From a checkpoint of a small mixture-of-experts model trained on Wikipedia.
Size: 9 layers, width 320, vocabulary 16384, 107M parameters.
Experts: 16 experts in each of 9 layers, 672 SwiGLU neurons an expert, 1 pick a token.
Below are experts of layer 2 (counted from 0) of a mixture-of-experts language model. Rows are named router (the router's row for the expert), gate (a neuron's input weights, with its number), up (a neuron's input weights, with its number) and show model dimensions 0-159. Each number is 500 + 25 x the weight over its row's rms, rounded and kept within 0 to 999. Numbers have three digits each.
After each expert's rows: "gets" lists some tokens that make up at least twice as much of what it gets as of all text. This comes from a sample of Wikipedia text that the model never trained on. Tokens count by the router's weight.

# expert 4
router:538491513553536504480494452469452462505507512500530513487492422495508480481484511487479533488515484498506487502516531508524509489489524467482469477499503495493487491537520495509546542428475415503507495491493468455508508511483505504462545509508491505537508493470455471507480498484528520445516501487518473471475493528517547509477477494532508498536505494531453523493460468501526492501516516509530504536474504518566501472520507483494486515500515527515498540522489529478474516536513516
gate0:471507522498524477569478538526464476498477505518461498492534534463505458508511518515513533478513561476511496518441427530459454443532530471486498494501481491479525459492450519466496481445458512482534556481525544510484457516498474503498522494485517535480489479514483504464484467530532512513487470467471503485543552455491508535520476515479489511515491507505500499487497484471505508480483524519494521496528461522517511461468474520508525512498476452474540532504519511485502491467533482
up0:524533489523507497558484519508502538477506442506526519508498511497471505513477469538512535564483559523509484480436481467526490489501510480488497548518483450488473490505463518477490491443460494507534471545472488526473498478517485500510457510544459508492454510534488529504510507517463494513514460507515498468452485486473503475472529518507499489489480488501507450509539504540526518505451522498481523492519510485540490476500460495510525528445481526502512466484513496500530498485496525
gets: "- ", ".", ",", "th ", "% ", ") "

# expert 12
router:446458525491539492476514497504505432459553512502530474500522498468475489437456484479499486471509514496473477510546480524491491472514453489510520526487471512499472510517521472466506531432495416502459510494514493456503491476478460525507523515474504546525555449441476481500465484534539514480507486479490471444486494484493502476517497504528504488508513511479467537488470467510528480511518504515525497524453529518523485489469531475523435449473516550491487538476486527516503506459524528
gate2:531435468525504481470479495567487490533531526471504455480507492529502504482499518472476522428486504525481511494503497516492462515480494482541499502483499498473493519520464501463518474468498528526507488488570471458477510480514511526487486470535480557460513492537519475524484497499467500514510461495527503507566479522497474448488533495536465491548481519543518488514480554497510559480519513477525488513479514516528494473487452486518525516494523496491543511475519533492514510500461505
up2:495481483487503484483538501510539481491500507533475514495486509477498463506467457491504511474475502510529495501524510500478524525531513487501493499508505517471486460500506505484480491502563457517483490508510513462480480472524527549471460517525447540515512541495536500549449494507469502496491466532485495538480538526532473506492487533491438478518484498532509485491526496514512501546547503490460501507509448526490472472544490490498529548523515481498486533523481500484515456467464451
gets: "and ", "was ", "–", ")", "with ", "to "

# expert 9
router:472503521522463479507457529495562495505528517478486505499534493486508507472458489502505481527452510504475473516521495509510472493516453453515528495538465538493493509500499487463530533429504473536503489520485463502528502483468482529523526520472516505510507474482428461451533549499476498513500505502516466483500514472480537486487514500463521479479546500471463520506448510523489509517477495494511470503468532519536491479486528473550499507474502503488481489483492496471516528487494515
gate0:496518526528497514521497528569462455502503508520494493467515515514458500498519487517492509519476503513510461483496490503501560495543483524496506471528513510470517507524452494512516466482462525533503515481507497499476475508461518511504443502521519488488491512501518523523456523482539506510477510475480485502509514512509459515466524478525495483501466499475517479492457458522523503505486474471480455482498473485481514525519482461515515548477477513527463533509535491518492524470493469
up0:541505498518494487482484497505486526549517466515463490498479493473540558534415497502546498514495469525530513482518511534537520491515525530504503509468504495497495562483525517485568509469478520532484440487522512519519515493504513504467499462513513470536478473489535505493514526522495492503550514479484513501457483504478511456493518513522493512484460507505511478547514535523492487485494487518533538526524509494512488524493533434470515488477528511521526462526517502488511487509527519
gets: "that ", ",", "and ", ".", "–", "which "

# expert 0
router:483532473474530527469477439515458488496481504503548507477517502494483497509498506530507506518544513495457479512543494491501450528518450480503536485477519512494499501452514524511522507489466492437519526501519480513541507514508491515514512499462479520512476465472441478488499532528520487540523536502502471459502513508478482480529528493476526496513486489493504489479468475496493490486479525509479512547459521499516490495503510517548484482496505524512511528462511551484481474494483523
gate0:504531504527481516533483466501503476523509455471479516473532480468455511521542540527514492496480506493501475497531530535524491480463548518474506527456464536512507503503544525519528492532520507522533495528534465503481495530519547511493515569482507563510505498508460510495531467476500483519470496529529493513503503496495480535489479491530514532517519489500517480502471483508500500520497518509460500463457529450504487466488522490471499525477500492495460467477506461496524504476519513
up0:507473501501511527484503493506500508510523508484503520512521473479543523485461497481508501512510539516467525492481525481495535490514492511522446481541490509472471506453470531524483473478534483493500465487473566481522507476479524538502507511512521440481481520512523493514505547498517535478537481468490527459506493497503512468420484507533481501525494505507466516516530445471535463472558475507519499516538476478488503526544507481481528470487469515478524466515515496492497517465483523
gets: "the ", "a ", "The ", "his ", "an ", "s "

# expert 3
router:509531492561523480491504477508460454458477509453543504486487460508527488482506481533480532464550481500499462487488504507512508486504529472490490480517511471509477512518459480471521491482517493479522503537524481455533522503499478493470515489478455513494492482468471455512493516517491492510538507504531495514491525513511529506499506520517538478507527455489476551483427458509544528459490461492505484528483499553520489491515515463492480472511500527515512519503550498518522547506498538
gate0:510515482539537532506491531534522466522526506479471543471452487487469498491500505497523501486498458480498492494491502525477524490515524461492476514488498486492477494525496442511487489520564484461500547488523444504477501489517499482516509511493449470508507486477527487521537524494479524519473516483529481474511524480505490463522504544522514524509496505508499555501454509462479527496518487529493530494469476515512494532511468508450534486536507446496480502450532514512448508489521501
up0:524541482512537470511513505541478482493523467484515492501493502459452522463511500529532489506478481512479484509499529496529497449507456484477471535452513500451490454483494528513525497503508513496532516459471495459498494522555494488516504485481502532494485542520485506509485510513540489486449507510565520494473525512536493502493500468501493500490446502484504523468498487503541538491502484474513458584480572428490512465504454528498522466539516490496491486480459499544496536499504485
gets: ", ", "\n", "from ", ": ", "of ", "'"